config.yaml
num_hidden_layers: 11
hidden_size: 128
n_experts: 128
experts_per_token: 4
d_expert: 64
d_shared_expert: 64
hidden_act: "reglu"
moe_layers: [0, 1, 2, 3, 4, 5, 6, 7, 8, 9, 10]
router_score: "softmax"
normalize_top_k: true
routed_scale: 2.5
balance_loss: 0.0143
balance_bias: false
init_std_router: 0.0134
lr_router: 0.00063
vocab_size: 11971
norm: "rmsnorm"
norm_eps: 1e-06
tie_word_embeddings: false
optimizer: "soap_variant"
learning_rate: 0.0063
beta1: 0.95
beta2: 0.95
max_grad_norm: 1.0
batch_tokens: 65536
max_seq_len: 256
train_tokens: 277000000
max_steps: 4227
dataset: "wikipedia_en"
Below are experts of layer 8 (counted from 0) of a mixture-of-experts language model. Rows are named router (the router's row for the expert), gate (a neuron's input weights, with its number), up (a neuron's input weights, with its number) and show model dimensions 0-127. Each number is 200 + 40 x the weight over its row's rms, rounded and kept within 0 to 999.
After each expert's rows: "comes after" lists some tokens at least twice as common just before its tokens as in all text. This comes from a sample of Wikipedia text that the model never trained on. Tokens count by the router's weight.

# expert 101
router,243,192,269,181,181,245,171,131,243,241,179,153,253,203,160,178,243,165,121,189,163,189,235,200,260,217,306,152,248,193,147,250,173,153,166,271,168,234,255,191,145,273,218,216,182,234,244,205,225,241,203,255,268,190,161,243,221,146,199,161,124,149,205,191,251,163,238,205,259,183,198,170,183,224,216,196,202,164,157,202,206,199,208,232,248,232,187,242,178,178,148,222,194,266,196,283,172,186,222,248,245,259,156,133,234,234,228,238,135,175,147,140,199,139,225,224,167,224,277,174,220,202,177,188,165,171,138,195
gate0,168,290,157,177,171,240,159,178,207,188,264,202,272,253,224,229,214,164,153,262,181,147,144,154,212,208,243,167,162,182,233,265,221,195,228,212,172,164,249,240,176,205,215,163,208,218,212,210,189,196,258,185,258,265,137,222,192,230,172,227,177,230,188,269,126,145,350,203,170,159,232,147,149,199,218,217,204,241,184,225,185,131,233,174,194,260,253,206,204,220,276,258,190,232,177,189,172,199,138,180,231,201,225,190,315,223,210,174,276,172,210,221,197,186,224,192,165,189,153,175,167,195,141,252,175,184,134,185
up0,182,248,177,205,161,188,149,181,194,234,218,190,254,237,234,239,206,214,130,246,152,173,168,217,192,203,215,193,159,225,240,232,192,286,190,217,161,201,179,184,150,187,201,189,234,264,260,211,202,156,211,188,172,202,187,258,169,161,186,219,176,242,202,299,186,193,261,134,150,179,168,170,190,258,243,216,144,190,100,219,219,214,216,188,116,225,197,169,260,194,205,292,221,239,154,236,152,193,143,153,186,223,183,222,239,252,229,181,246,135,279,221,113,154,277,184,189,103,109,185,243,193,158,220,203,189,164,167
comes after: " (", "-", " \"", ":", " of", " the"

# expert 123
router,250,162,264,171,173,253,179,185,245,233,240,196,245,200,184,200,221,108,246,207,181,201,261,184,226,171,241,157,277,239,155,192,202,171,200,253,122,237,154,154,239,238,275,198,233,224,255,276,249,232,199,214,172,255,212,225,152,239,205,242,151,178,162,238,266,198,209,252,253,167,195,189,197,260,168,195,148,157,279,262,169,220,244,193,278,217,178,206,298,223,185,162,234,183,212,166,218,157,245,241,257,198,229,198,214,173,212,179,158,232,196,196,158,143,187,198,195,172,251,286,251,175,225,213,144,204,123,246
gate0,241,135,249,220,130,183,189,153,242,194,167,221,151,204,204,139,158,207,209,151,120,228,295,205,175,226,204,215,301,197,233,204,177,210,141,250,287,193,225,148,208,134,184,225,237,209,244,207,204,225,179,171,168,312,205,165,226,275,197,205,249,217,189,206,208,298,128,181,239,215,193,139,252,226,208,230,189,234,226,233,190,192,274,127,153,273,191,153,216,193,247,191,176,234,243,225,208,244,164,171,173,203,229,232,181,207,177,218,206,113,229,214,216,171,247,168,204,242,251,205,129,143,241,177,180,197,239,200
up0,232,189,224,218,164,219,260,133,241,216,160,199,227,173,231,158,129,175,227,141,151,260,271,222,190,168,196,213,249,151,177,244,163,154,182,186,234,193,136,182,243,144,239,185,197,143,183,216,207,215,170,154,158,254,188,200,216,289,162,221,191,178,156,194,197,265,146,190,293,188,201,131,232,180,237,238,202,205,252,219,192,155,295,192,170,249,209,187,275,236,228,104,178,243,263,192,201,218,174,202,164,211,230,201,252,221,105,199,134,177,176,152,181,223,239,200,165,240,216,206,159,123,249,124,167,215,243,177
comes after: " |", "-", ";", " R", ":", " ("

# expert 92
router,236,134,134,104,238,134,276,186,252,234,190,190,215,147,192,214,222,179,213,200,182,238,261,228,214,181,237,224,183,227,170,236,168,204,205,221,246,248,227,235,165,253,170,220,154,232,149,250,214,240,243,232,201,188,197,261,117,145,145,218,202,159,206,195,220,168,169,73,240,206,280,159,250,193,186,206,158,142,213,189,185,208,174,249,230,237,233,164,230,132,184,185,241,195,140,209,185,200,207,164,121,223,161,201,248,204,264,262,160,226,259,199,238,218,128,167,253,168,216,197,253,231,250,208,168,260,188,142
gate0,137,240,192,179,249,261,266,156,251,177,266,247,213,198,205,149,176,203,226,143,257,142,179,201,122,179,240,195,114,166,205,220,140,233,103,187,176,192,217,222,194,259,168,181,149,274,232,170,229,202,208,188,208,151,294,213,193,255,230,263,229,127,156,294,206,231,227,220,154,178,314,246,197,189,209,148,231,175,198,182,216,176,204,197,268,176,234,195,180,136,175,117,164,185,249,255,170,206,166,213,228,224,175,201,219,237,136,187,195,233,240,235,165,223,175,218,150,182,182,199,181,231,236,168,186,233,234,191
up0,176,213,239,164,225,200,158,258,195,184,193,238,214,187,224,192,198,230,211,185,215,170,195,181,190,143,222,294,155,192,194,226,157,164,185,253,181,214,135,169,211,216,265,121,149,320,165,217,238,238,190,169,202,215,194,259,186,238,198,167,257,266,102,312,137,146,210,214,247,153,256,155,181,116,222,218,98,200,182,155,274,185,191,230,208,235,180,240,206,243,226,261,197,219,200,200,140,239,249,217,195,185,220,174,171,171,157,177,146,169,196,190,138,224,161,172,236,199,142,223,172,175,198,212,178,191,258,263
comes after: "\n", " =", "\"", " non", " ==", "=="

# expert 51
router,210,271,209,215,179,195,128,177,182,189,168,240,254,183,162,225,191,177,141,145,222,199,221,115,206,206,180,205,238,204,197,220,215,213,235,133,214,223,156,231,167,279,226,178,274,178,186,133,216,232,191,233,172,140,196,161,194,146,154,137,236,183,143,223,218,181,254,231,257,210,223,199,210,190,269,294,183,170,201,255,180,230,139,227,212,217,162,227,252,205,219,168,209,140,139,208,160,236,234,188,142,270,213,140,223,186,238,184,184,241,191,112,225,165,124,170,252,172,125,135,248,203,172,216,256,262,290,175
gate0,248,274,210,203,230,187,221,218,229,193,224,143,151,174,158,294,231,229,180,246,188,233,146,179,186,218,208,168,231,247,233,210,181,229,205,202,245,180,163,201,212,269,160,243,163,198,233,234,214,211,262,205,188,140,217,86,235,222,293,228,194,205,225,228,177,199,244,180,185,219,88,119,256,207,226,187,214,157,153,187,216,200,190,209,193,182,154,297,261,191,175,160,283,150,213,131,200,211,245,129,180,236,204,179,141,225,235,327,196,192,225,161,181,172,240,180,173,219,239,226,197,164,167,231,144,206,159,194
up0,238,227,268,245,208,251,169,181,192,233,224,185,171,214,175,148,242,263,238,229,223,215,233,186,181,155,205,137,279,174,273,94,240,215,203,222,160,188,155,211,208,183,189,268,185,219,226,214,227,217,163,242,202,189,197,104,176,201,258,180,137,253,180,177,131,147,174,231,256,156,162,144,280,150,231,143,246,195,197,187,199,174,215,210,163,237,208,202,232,119,254,206,250,128,139,171,170,230,241,138,228,228,160,189,272,244,183,278,164,150,207,235,216,215,272,268,190,195,222,169,204,224,224,191,164,195,164,160
comes after: "\n", ")", " information", ";", " classification", " details"

# expert 27
router,233,217,233,259,201,179,147,162,187,133,188,228,152,179,224,261,186,208,169,204,186,164,152,169,215,172,256,205,228,146,231,266,184,228,243,244,186,137,168,174,216,235,237,123,248,207,156,221,222,183,224,205,175,228,245,121,221,189,222,169,252,229,192,226,154,196,217,235,198,162,231,129,165,245,203,157,142,205,237,222,159,234,165,155,183,215,163,136,221,244,196,142,154,181,183,260,172,152,240,121,256,262,266,155,219,217,162,141,149,222,232,154,266,250,206,161,169,158,125,127,228,228,203,244,173,259,243,284
gate2,238,203,213,170,204,204,219,218,184,192,185,213,160,189,224,300,160,195,200,234,217,191,185,249,102,179,236,163,131,153,207,168,134,238,227,205,175,244,197,223,173,174,169,193,229,165,82,203,271,281,231,126,241,213,250,199,287,242,208,215,172,223,256,225,208,264,165,259,194,284,189,166,194,218,284,172,148,269,282,153,252,158,158,205,233,198,201,200,192,191,293,187,228,161,246,228,223,156,187,194,204,227,122,220,175,191,177,191,155,172,165,192,143,198,173,241,199,195,264,218,203,203,148,192,132,174,196,187
up2,180,168,183,311,254,176,158,219,203,202,175,299,147,207,222,223,176,185,155,194,194,207,204,208,164,199,209,167,309,140,172,220,187,196,174,192,235,228,244,218,265,214,216,196,161,239,154,206,147,224,171,176,203,249,132,208,272,225,205,113,202,223,211,237,258,237,205,237,268,240,221,183,179,219,233,135,223,206,225,185,175,144,120,175,198,172,210,141,254,202,204,166,237,196,227,269,220,239,206,232,154,246,138,246,186,172,143,239,254,177,227,210,199,275,166,148,205,200,209,160,193,241,148,212,90,223,156,123
comes after: " |", "\n", ")", "°", "|---|---|---|---|", "|---|---|---|---|---|---|"

# expert 13
router,230,222,238,196,150,144,216,208,229,241,248,181,181,205,190,219,155,217,237,186,153,170,128,193,237,233,204,227,178,231,279,179,228,183,228,262,251,178,212,224,184,277,255,249,228,210,174,254,94,177,193,124,248,210,198,166,164,218,220,216,246,172,170,159,212,181,250,163,231,193,228,181,268,227,279,196,150,183,236,205,229,258,193,200,220,261,178,180,230,174,203,185,187,191,211,267,209,139,250,153,226,202,184,176,229,326,230,171,145,83,212,130,224,241,122,165,215,213,255,215,176,223,245,203,172,233,210,128
gate0,200,208,170,184,238,219,179,178,241,176,166,157,175,207,198,230,301,182,208,199,270,203,246,141,137,208,146,221,205,179,228,171,217,131,186,132,178,164,213,211,208,160,179,303,115,220,250,189,190,204,180,153,173,216,171,194,237,206,194,154,170,248,213,182,146,245,249,194,236,160,196,177,264,180,247,168,136,46,181,158,199,248,221,248,225,180,220,141,258,178,245,252,223,183,176,154,163,170,246,162,239,187,157,173,307,248,221,202,184,211,194,214,244,212,205,203,233,284,165,240,200,205,223,238,230,255,157,217
up0,136,169,257,202,164,182,183,266,210,206,250,199,203,278,227,172,124,247,233,240,168,196,176,199,354,167,238,233,199,275,194,259,177,206,145,223,187,225,197,177,220,192,140,120,232,192,164,228,196,172,179,242,246,219,215,124,165,156,199,204,177,201,205,137,264,160,205,141,183,270,195,283,116,245,195,217,233,204,211,172,205,186,153,204,181,218,196,229,191,225,165,115,197,158,219,233,197,243,175,193,253,155,230,222,185,166,184,166,230,156,214,166,210,183,205,226,280,171,193,179,194,203,218,200,167,82,207,259
comes after: ".", "\n", "==", " ==", "===", " ="

# expert 100
router,207,177,141,191,225,149,267,252,228,252,198,280,219,177,138,151,140,257,237,218,189,143,168,199,219,203,228,293,221,167,211,178,246,131,240,112,166,169,228,134,215,178,218,235,251,139,203,205,151,100,292,233,222,193,167,167,252,170,200,172,204,248,194,183,200,200,203,195,236,239,218,177,214,220,198,131,150,175,176,169,179,157,198,232,261,178,246,243,181,204,217,208,174,285,144,179,270,164,131,157,151,238,201,210,232,191,230,200,197,171,182,253,122,185,166,213,209,215,134,201,254,218,204,229,224,137,150,229
gate0,195,282,177,151,129,157,199,159,173,133,251,209,234,182,134,151,231,151,212,190,226,168,158,237,184,238,240,247,196,246,197,143,234,147,180,200,210,202,283,217,220,183,246,181,207,183,163,181,210,185,240,212,188,212,192,268,186,247,176,273,251,177,236,205,230,257,140,198,214,265,216,214,197,259,187,125,206,213,203,236,260,158,207,194,133,125,238,182,154,171,207,159,285,192,222,195,205,183,211,138,192,214,214,163,171,212,162,157,179,234,246,179,188,155,245,297,262,218,98,145,170,251,112,143,179,220,190,216
up0,221,100,219,193,201,248,142,228,230,247,212,207,235,213,209,228,207,251,191,227,199,163,224,217,199,188,152,129,207,138,248,215,115,258,214,157,189,225,221,183,172,217,240,225,193,227,193,184,211,200,178,140,241,202,250,139,176,173,200,173,175,174,133,213,197,169,297,191,144,155,258,163,187,86,206,274,100,170,206,208,184,173,182,203,175,251,148,256,192,195,238,258,160,241,164,242,192,198,213,298,211,213,217,230,198,205,174,182,208,190,201,184,214,257,195,117,114,245,236,231,171,149,293,244,143,210,210,196
comes after: " was", " is", " were", " be", " been", " are"

# expert 99
router,239,159,214,216,184,250,205,171,220,205,112,262,249,137,204,249,256,191,240,208,207,174,238,215,264,162,151,257,246,239,156,174,242,170,210,183,198,152,219,202,208,208,280,117,241,200,166,182,239,198,202,116,258,170,231,169,199,251,185,200,197,206,172,174,236,209,222,164,133,234,125,227,149,199,178,241,174,151,252,210,135,242,298,136,138,189,157,183,157,243,180,155,135,177,224,250,164,231,143,254,138,251,250,238,172,160,208,206,179,216,198,158,245,241,268,211,193,170,169,219,179,237,175,226,189,131,187,150
gate0,130,149,171,169,150,203,110,167,223,197,151,211,179,200,222,211,219,191,186,202,196,276,159,218,284,215,238,198,190,151,155,203,166,185,219,189,240,232,127,199,172,185,236,144,145,149,220,195,178,216,218,161,115,223,108,245,258,194,242,197,132,204,166,255,254,217,193,211,197,215,164,276,170,177,118,215,154,180,174,157,232,253,209,145,178,203,199,92,144,160,244,235,221,233,231,166,202,200,233,259,165,195,194,156,157,242,244,207,209,170,147,174,200,234,162,189,175,133,208,103,139,167,154,253,201,160,190,169
up0,277,243,160,217,233,228,257,220,176,186,317,226,159,205,195,147,130,277,239,154,251,151,220,173,183,190,171,246,184,228,212,234,249,237,192,231,143,156,247,196,225,228,174,220,178,213,202,199,224,160,255,251,269,243,265,148,153,216,182,161,247,243,236,154,157,146,178,226,199,203,167,122,225,251,277,180,221,207,236,215,232,131,195,200,165,226,237,244,243,181,113,206,294,165,166,258,188,184,215,172,195,190,239,253,287,219,222,232,216,218,213,231,245,188,245,180,171,172,226,228,223,213,220,146,193,245,208,263
comes after: " the", " of", " in", " for", " won", " his"

# expert 65
router,155,176,256,231,180,260,179,180,123,212,274,166,194,178,162,165,244,185,234,283,230,158,163,248,167,260,167,201,182,214,130,228,237,159,217,193,125,200,206,209,216,255,209,166,221,179,226,196,242,279,169,115,203,194,182,171,210,252,318,136,202,194,176,169,238,214,202,249,154,182,117,185,162,256,177,209,268,174,224,259,198,228,251,178,163,155,166,232,125,160,187,169,239,153,185,257,182,226,153,252,159,195,169,257,194,166,189,250,167,148,207,216,229,163,220,267,159,178,138,208,204,257,228,231,202,232,180,232
gate0,207,275,150,232,111,228,203,167,148,198,233,220,219,184,139,233,203,206,160,221,194,218,281,231,214,195,146,167,174,237,183,174,238,251,179,174,212,199,197,184,177,205,271,99,263,232,123,240,101,168,138,196,247,214,143,172,91,151,243,170,174,195,234,127,250,203,150,196,115,217,191,208,134,214,165,190,207,178,269,213,223,241,223,227,140,188,228,192,135,151,135,196,188,183,200,230,206,189,196,169,135,171,172,180,185,187,136,189,218,188,171,186,183,282,246,221,149,235,230,188,190,194,215,225,211,227,130,225
up0,197,208,94,223,232,252,211,181,185,245,203,219,115,185,217,243,297,193,168,232,212,214,239,205,239,220,237,303,236,195,206,133,202,192,192,221,185,228,243,184,130,243,181,245,180,138,217,180,232,193,190,120,230,199,248,178,175,238,141,228,168,222,168,212,178,164,261,189,264,197,230,189,290,276,197,232,189,196,195,161,161,238,136,207,264,154,143,204,251,243,218,164,278,210,167,142,172,253,240,255,251,182,205,208,182,126,238,194,200,177,175,180,229,188,167,178,253,286,147,185,217,226,204,186,221,221,278,181
comes after: " the", "|", "–", " at", " New", " South"

# expert 111
router,178,178,186,219,231,147,175,138,219,295,151,241,196,146,211,190,214,185,192,254,180,158,143,226,199,289,183,246,212,175,140,220,206,238,170,286,199,216,179,221,306,122,222,159,290,215,175,215,205,172,197,199,282,219,243,253,178,216,174,176,259,159,179,265,237,182,236,164,173,163,162,181,154,267,202,209,222,158,237,195,191,235,236,206,196,229,153,280,248,136,205,207,199,225,151,160,195,177,140,231,256,245,169,259,171,197,243,221,191,211,174,244,250,142,160,177,220,175,147,243,190,177,210,122,177,198,130,242
gate0,230,175,213,228,109,179,226,224,263,179,214,256,168,221,244,156,225,235,179,192,253,226,158,230,199,247,251,199,231,179,188,183,212,236,213,286,255,190,204,195,220,228,225,270,156,228,222,172,228,166,234,205,208,151,272,191,248,225,255,230,230,153,211,250,110,277,244,207,168,184,242,146,314,149,201,270,235,190,258,185,181,172,219,298,181,175,161,227,228,139,126,217,231,266,222,172,252,155,141,199,174,238,181,261,219,195,238,175,184,195,122,184,218,175,222,159,207,192,201,209,189,163,195,210,260,260,155,166
up0,202,195,227,108,205,197,226,218,202,189,191,248,217,220,170,178,189,249,204,216,297,221,129,184,195,166,192,289,225,224,125,225,209,224,244,264,209,161,206,192,186,193,192,171,183,224,256,185,287,171,254,199,189,191,207,266,209,163,266,225,268,168,216,241,187,279,179,145,234,163,201,173,223,181,167,231,242,251,208,211,191,157,193,287,159,215,256,182,168,139,180,223,234,231,219,185,201,249,196,272,262,240,130,246,219,189,183,179,101,179,168,138,201,158,192,151,186,276,105,275,235,176,194,233,179,195,146,203
comes after: " his", " the", " was", " to", " a", " and"

# expert 68
router,206,182,117,195,278,225,252,164,175,205,143,188,209,193,216,208,176,230,240,248,166,142,198,192,193,203,188,216,173,224,181,128,149,206,214,176,188,234,246,111,302,169,229,233,275,199,177,182,139,130,192,220,223,224,137,206,151,160,157,144,202,219,242,248,287,166,158,124,198,214,252,177,121,223,176,148,175,178,198,243,164,199,230,138,225,187,191,235,149,198,201,181,209,258,214,278,215,150,203,188,298,205,221,204,154,139,220,243,265,217,174,212,241,198,139,204,301,192,194,251,217,212,183,232,220,198,156,234
gate0,146,274,187,219,171,136,177,175,239,175,193,217,209,203,201,214,172,193,164,181,203,151,242,254,246,162,264,234,191,221,218,125,160,230,243,268,232,164,97,183,211,128,171,178,163,205,184,188,157,258,252,184,243,168,210,172,166,249,243,171,227,131,169,146,223,183,233,202,136,229,167,203,230,209,157,250,258,186,174,229,240,173,238,175,215,130,194,187,130,172,153,222,177,205,273,164,202,257,207,245,178,235,170,188,293,137,179,172,273,184,164,230,230,184,124,173,118,170,211,226,134,189,164,249,205,269,191,168
up0,222,162,221,191,209,203,222,257,180,219,206,163,207,171,255,161,234,238,220,226,183,259,135,200,144,268,154,189,183,167,190,251,228,138,167,231,220,152,257,219,210,262,209,213,247,196,180,264,220,118,173,192,118,214,160,240,218,195,81,233,155,215,218,207,185,211,175,246,266,163,184,205,155,201,263,149,177,243,175,163,156,214,167,228,219,293,173,164,241,220,231,152,189,220,162,188,199,161,176,132,229,151,208,199,187,253,224,226,119,172,267,265,153,209,297,235,249,187,228,197,205,155,205,179,188,108,150,223
comes after: " in", " is", ",", " as", " was", " also"

# expert 9
router,198,162,218,144,175,227,146,186,176,222,125,143,261,184,165,207,184,156,164,178,123,166,185,218,262,228,274,200,243,223,157,283,208,217,159,255,205,164,124,220,112,250,224,168,165,155,199,176,231,247,97,254,237,144,192,239,212,241,221,190,198,237,240,236,190,154,173,215,175,182,146,222,149,249,133,248,247,168,221,206,243,218,176,209,280,200,196,234,191,197,158,224,204,260,163,201,180,205,220,228,145,158,121,117,256,195,215,256,154,208,182,178,249,145,178,183,236,203,246,153,191,209,169,200,144,204,153,159
gate0,134,273,194,181,209,192,229,164,170,146,151,179,203,227,235,133,165,227,208,194,204,170,184,251,119,186,233,182,153,270,198,241,213,164,180,230,197,215,233,159,219,214,236,177,189,207,228,159,167,238,213,248,251,208,170,201,141,228,210,173,202,171,178,171,198,182,234,137,197,187,224,187,220,278,232,262,235,168,141,211,191,174,194,216,176,165,185,197,106,270,263,208,208,232,159,190,146,228,205,222,187,235,163,188,173,177,206,246,233,207,237,199,152,285,168,116,187,305,297,132,167,190,190,89,180,282,123,210
up0,178,155,161,181,164,188,276,193,183,149,215,226,211,152,106,176,243,168,227,178,150,172,227,188,199,152,250,170,199,219,246,177,228,146,221,231,205,253,217,211,232,233,261,196,116,241,227,156,266,260,206,190,158,265,238,163,246,165,199,226,183,180,240,184,174,210,228,181,221,188,224,231,134,212,201,265,194,247,129,245,124,181,248,245,246,189,185,110,152,174,165,201,132,185,180,200,243,200,227,236,161,194,197,242,147,118,167,188,175,199,250,234,279,204,187,240,94,126,160,174,178,177,251,256,214,243,209,219
comes after: " (", " \"", "-", " the", " a", "==="

# expert 108
router,244,184,266,158,206,189,136,169,186,141,221,258,145,167,179,165,202,120,115,210,200,176,220,201,197,217,212,140,198,195,212,184,251,131,256,257,231,267,145,238,184,221,133,238,205,206,212,164,211,188,222,124,235,149,133,286,268,172,199,223,239,177,267,153,212,172,219,282,202,233,161,158,179,170,305,135,244,146,210,186,189,173,172,194,251,264,210,160,239,145,158,187,200,153,141,176,210,194,161,214,256,178,168,245,207,231,164,218,176,212,233,231,240,200,214,180,175,218,250,288,260,218,213,195,159,208,196,203
gate0,211,209,271,223,198,192,209,170,185,221,189,239,184,183,211,174,246,202,239,158,247,137,165,195,280,196,167,224,247,178,205,232,163,150,219,218,233,150,169,190,153,218,180,170,173,183,256,214,173,180,186,201,161,106,235,189,213,130,212,198,239,240,184,195,209,157,210,230,169,270,176,168,167,129,231,166,219,209,162,194,271,213,204,185,328,161,192,162,260,157,233,200,231,228,194,220,186,287,182,186,237,130,226,217,232,211,169,271,217,215,219,147,153,273,198,150,156,292,154,99,227,201,167,179,303,206,148,158
up0,202,295,182,177,209,172,248,207,258,248,214,234,149,222,292,182,205,155,258,156,215,138,190,220,266,226,203,175,171,194,171,226,198,147,216,240,262,138,220,185,176,227,129,169,186,194,218,169,145,200,212,222,155,115,211,227,292,150,220,191,242,221,188,146,204,183,229,247,207,254,223,199,195,119,187,265,171,158,204,158,204,191,263,183,239,189,187,196,281,136,201,236,200,196,234,207,270,268,182,170,244,180,218,249,166,273,157,249,170,244,225,197,204,188,164,106,163,267,190,143,211,219,153,225,231,160,140,191
comes after: "\n", "iege", ")", " School", " Location", " Battle"

# expert 23
router,193,197,188,156,173,155,203,191,238,227,190,126,291,180,158,228,210,201,192,186,156,194,211,238,207,141,225,188,230,189,207,243,159,240,167,223,171,162,156,206,152,188,238,299,158,220,239,183,260,218,200,229,170,166,150,242,190,207,209,212,209,178,204,213,228,194,154,210,200,114,244,133,231,248,149,275,119,240,189,224,170,217,242,215,225,197,174,260,255,209,230,144,144,270,222,190,226,256,275,191,172,245,199,137,162,155,230,217,160,214,214,124,175,196,174,270,107,135,259,222,232,249,148,169,270,218,162,264
gate0,170,229,179,191,154,266,168,247,202,181,180,175,245,194,207,257,197,199,206,193,231,121,128,260,186,86,240,226,253,229,220,213,177,196,222,196,179,161,233,257,157,226,175,226,206,177,241,138,212,214,223,163,150,209,257,255,161,186,174,194,163,245,147,164,183,172,217,253,175,135,233,216,272,177,130,197,230,252,222,171,183,221,245,200,178,132,185,209,203,230,257,184,241,270,227,185,237,223,236,149,204,224,272,280,261,264,242,264,221,163,158,156,139,212,175,295,216,128,171,274,202,154,185,167,220,201,204,202
up0,180,214,205,212,156,137,202,256,213,250,205,120,140,260,179,202,204,253,210,236,181,194,179,215,270,214,225,254,200,284,249,210,217,205,152,165,184,207,196,241,145,222,188,187,196,240,168,123,204,179,278,137,210,169,233,201,114,205,199,160,142,223,284,194,239,228,210,277,163,125,190,231,224,219,182,147,214,221,220,217,253,191,246,227,202,133,186,296,233,158,255,174,199,211,197,158,239,287,286,171,197,266,209,229,322,236,202,202,203,217,206,198,141,194,205,217,174,167,205,235,176,143,205,199,237,172,158,189
comes after: " \"", " the", "-", " a", " and", " The"

# expert 109
router,152,153,197,195,198,200,167,213,178,247,203,224,144,137,167,145,198,195,159,251,195,307,186,178,249,257,199,261,218,223,163,206,245,180,189,171,125,201,238,216,281,221,225,185,178,214,138,199,193,173,89,214,222,241,196,170,167,221,180,170,230,169,213,254,265,269,193,233,174,213,163,208,247,183,136,261,267,157,192,153,242,146,204,173,151,197,151,254,160,208,244,200,198,165,234,127,159,151,186,209,205,226,143,261,211,172,202,223,159,243,170,261,183,259,149,174,196,193,268,197,180,196,121,206,114,143,220,248
gate1,187,163,188,233,148,260,195,178,213,248,180,165,199,214,252,222,223,243,185,235,194,188,202,119,209,156,230,223,232,182,199,189,181,186,183,187,168,128,235,159,255,155,227,229,230,146,178,196,224,189,159,189,288,175,109,177,255,204,220,163,233,210,139,209,147,200,158,238,144,224,171,187,199,228,229,236,213,185,170,261,156,167,226,182,148,236,255,252,175,152,212,163,192,179,286,311,134,211,241,180,108,178,186,163,261,207,215,195,170,233,223,141,107,210,266,249,184,231,137,268,224,144,134,217,177,151,221,199
up1,174,215,213,213,244,206,227,226,180,216,118,191,159,226,251,217,215,206,159,271,250,228,143,202,249,206,206,195,227,246,216,187,156,157,164,136,229,171,228,105,231,218,142,231,269,124,177,205,214,121,192,273,272,203,196,255,262,204,149,206,277,167,208,200,249,130,192,249,200,216,160,208,175,146,241,170,216,192,166,277,196,179,107,153,189,174,177,244,169,181,228,292,211,179,257,225,179,210,202,197,218,226,206,213,239,285,245,222,227,224,212,152,225,180,158,182,208,259,180,273,200,156,179,124,132,221,207,190
comes after: " a", " as", " the", " was", " served", " became"

# expert 15
router,222,186,186,125,240,155,174,207,250,229,142,179,222,152,219,162,186,128,225,230,230,198,233,243,296,138,223,158,197,195,218,185,258,270,107,269,203,211,229,175,223,135,172,177,183,150,179,194,201,237,131,235,164,192,198,203,127,124,163,260,285,169,151,238,228,192,193,223,218,215,156,185,231,181,174,224,186,147,229,169,270,204,214,168,158,266,250,201,150,206,212,286,249,225,146,250,159,168,206,209,175,196,217,146,162,199,236,205,233,248,159,221,237,210,154,156,267,220,211,189,155,212,230,131,167,153,194,266
gate0,243,231,256,150,249,155,186,177,225,281,168,246,212,209,181,202,284,154,288,229,242,177,179,162,189,179,197,206,205,252,208,246,234,180,240,139,180,232,176,161,187,216,217,267,147,174,140,249,176,184,163,238,238,221,129,199,238,192,211,232,282,232,212,186,242,231,177,231,205,133,160,254,159,224,164,198,204,216,180,236,273,208,199,231,309,197,195,247,187,151,231,192,208,231,196,210,185,210,161,156,176,242,244,214,173,306,225,187,255,194,193,168,83,243,222,109,190,203,188,141,139,216,200,169,171,182,252,183
up0,232,154,275,161,186,245,240,215,248,227,226,225,167,171,185,222,190,248,254,113,251,203,175,157,177,163,182,171,212,154,302,223,271,144,163,126,168,178,229,198,158,168,229,265,157,149,192,221,179,155,132,207,233,200,231,235,159,206,162,196,169,280,209,291,199,176,219,219,224,239,247,252,196,194,137,179,164,245,180,162,193,185,203,174,235,165,229,237,220,195,226,237,193,220,257,262,221,169,167,200,239,266,237,160,189,254,217,241,238,214,217,181,110,186,222,160,149,298,188,149,165,164,214,180,238,125,228,235
comes after: " the", "-", " a", " and", " an", " his"

# expert 49
router,229,198,233,228,141,262,148,254,170,131,132,221,154,169,180,160,221,255,178,206,164,223,288,233,199,174,142,157,243,209,214,193,175,305,163,138,160,227,150,226,192,214,207,190,245,149,178,137,228,278,205,206,224,175,284,224,155,149,204,146,213,150,154,247,180,213,171,273,225,177,248,114,242,295,225,232,157,221,217,190,173,246,210,215,247,174,175,194,194,154,148,150,184,143,215,262,189,154,260,193,208,262,237,181,195,146,201,214,146,234,197,215,192,177,167,225,193,158,196,224,216,212,130,238,205,257,221,186
gate0,231,251,261,179,157,246,107,266,111,120,200,171,192,219,221,221,184,228,174,193,142,158,204,196,213,248,245,216,218,267,180,166,269,239,237,253,226,198,185,292,195,181,186,167,144,230,191,232,191,192,188,113,246,179,175,224,226,290,193,302,248,171,167,201,218,219,182,181,156,203,170,177,192,199,214,202,220,201,196,164,178,238,86,223,151,142,249,214,182,151,214,228,231,160,197,177,165,153,228,167,226,240,239,292,183,226,170,229,209,190,186,196,149,211,179,168,97,188,195,235,169,269,163,202,199,188,170,238
up0,197,221,216,149,185,280,214,275,159,138,175,157,162,231,204,189,160,252,177,222,200,229,193,192,226,221,274,222,282,285,203,135,247,221,168,246,188,183,183,177,135,205,185,199,124,200,210,172,231,221,103,95,287,212,94,231,223,198,210,192,190,150,164,215,228,270,223,236,124,175,234,141,201,194,223,170,182,182,184,214,178,190,110,256,112,157,220,205,222,171,156,298,206,194,242,205,193,219,247,215,257,197,194,238,151,217,205,216,229,224,192,222,210,179,194,185,143,200,162,226,176,248,199,181,208,231,201,241
comes after: "\n", ";", ")", " =", " Platinum", " US"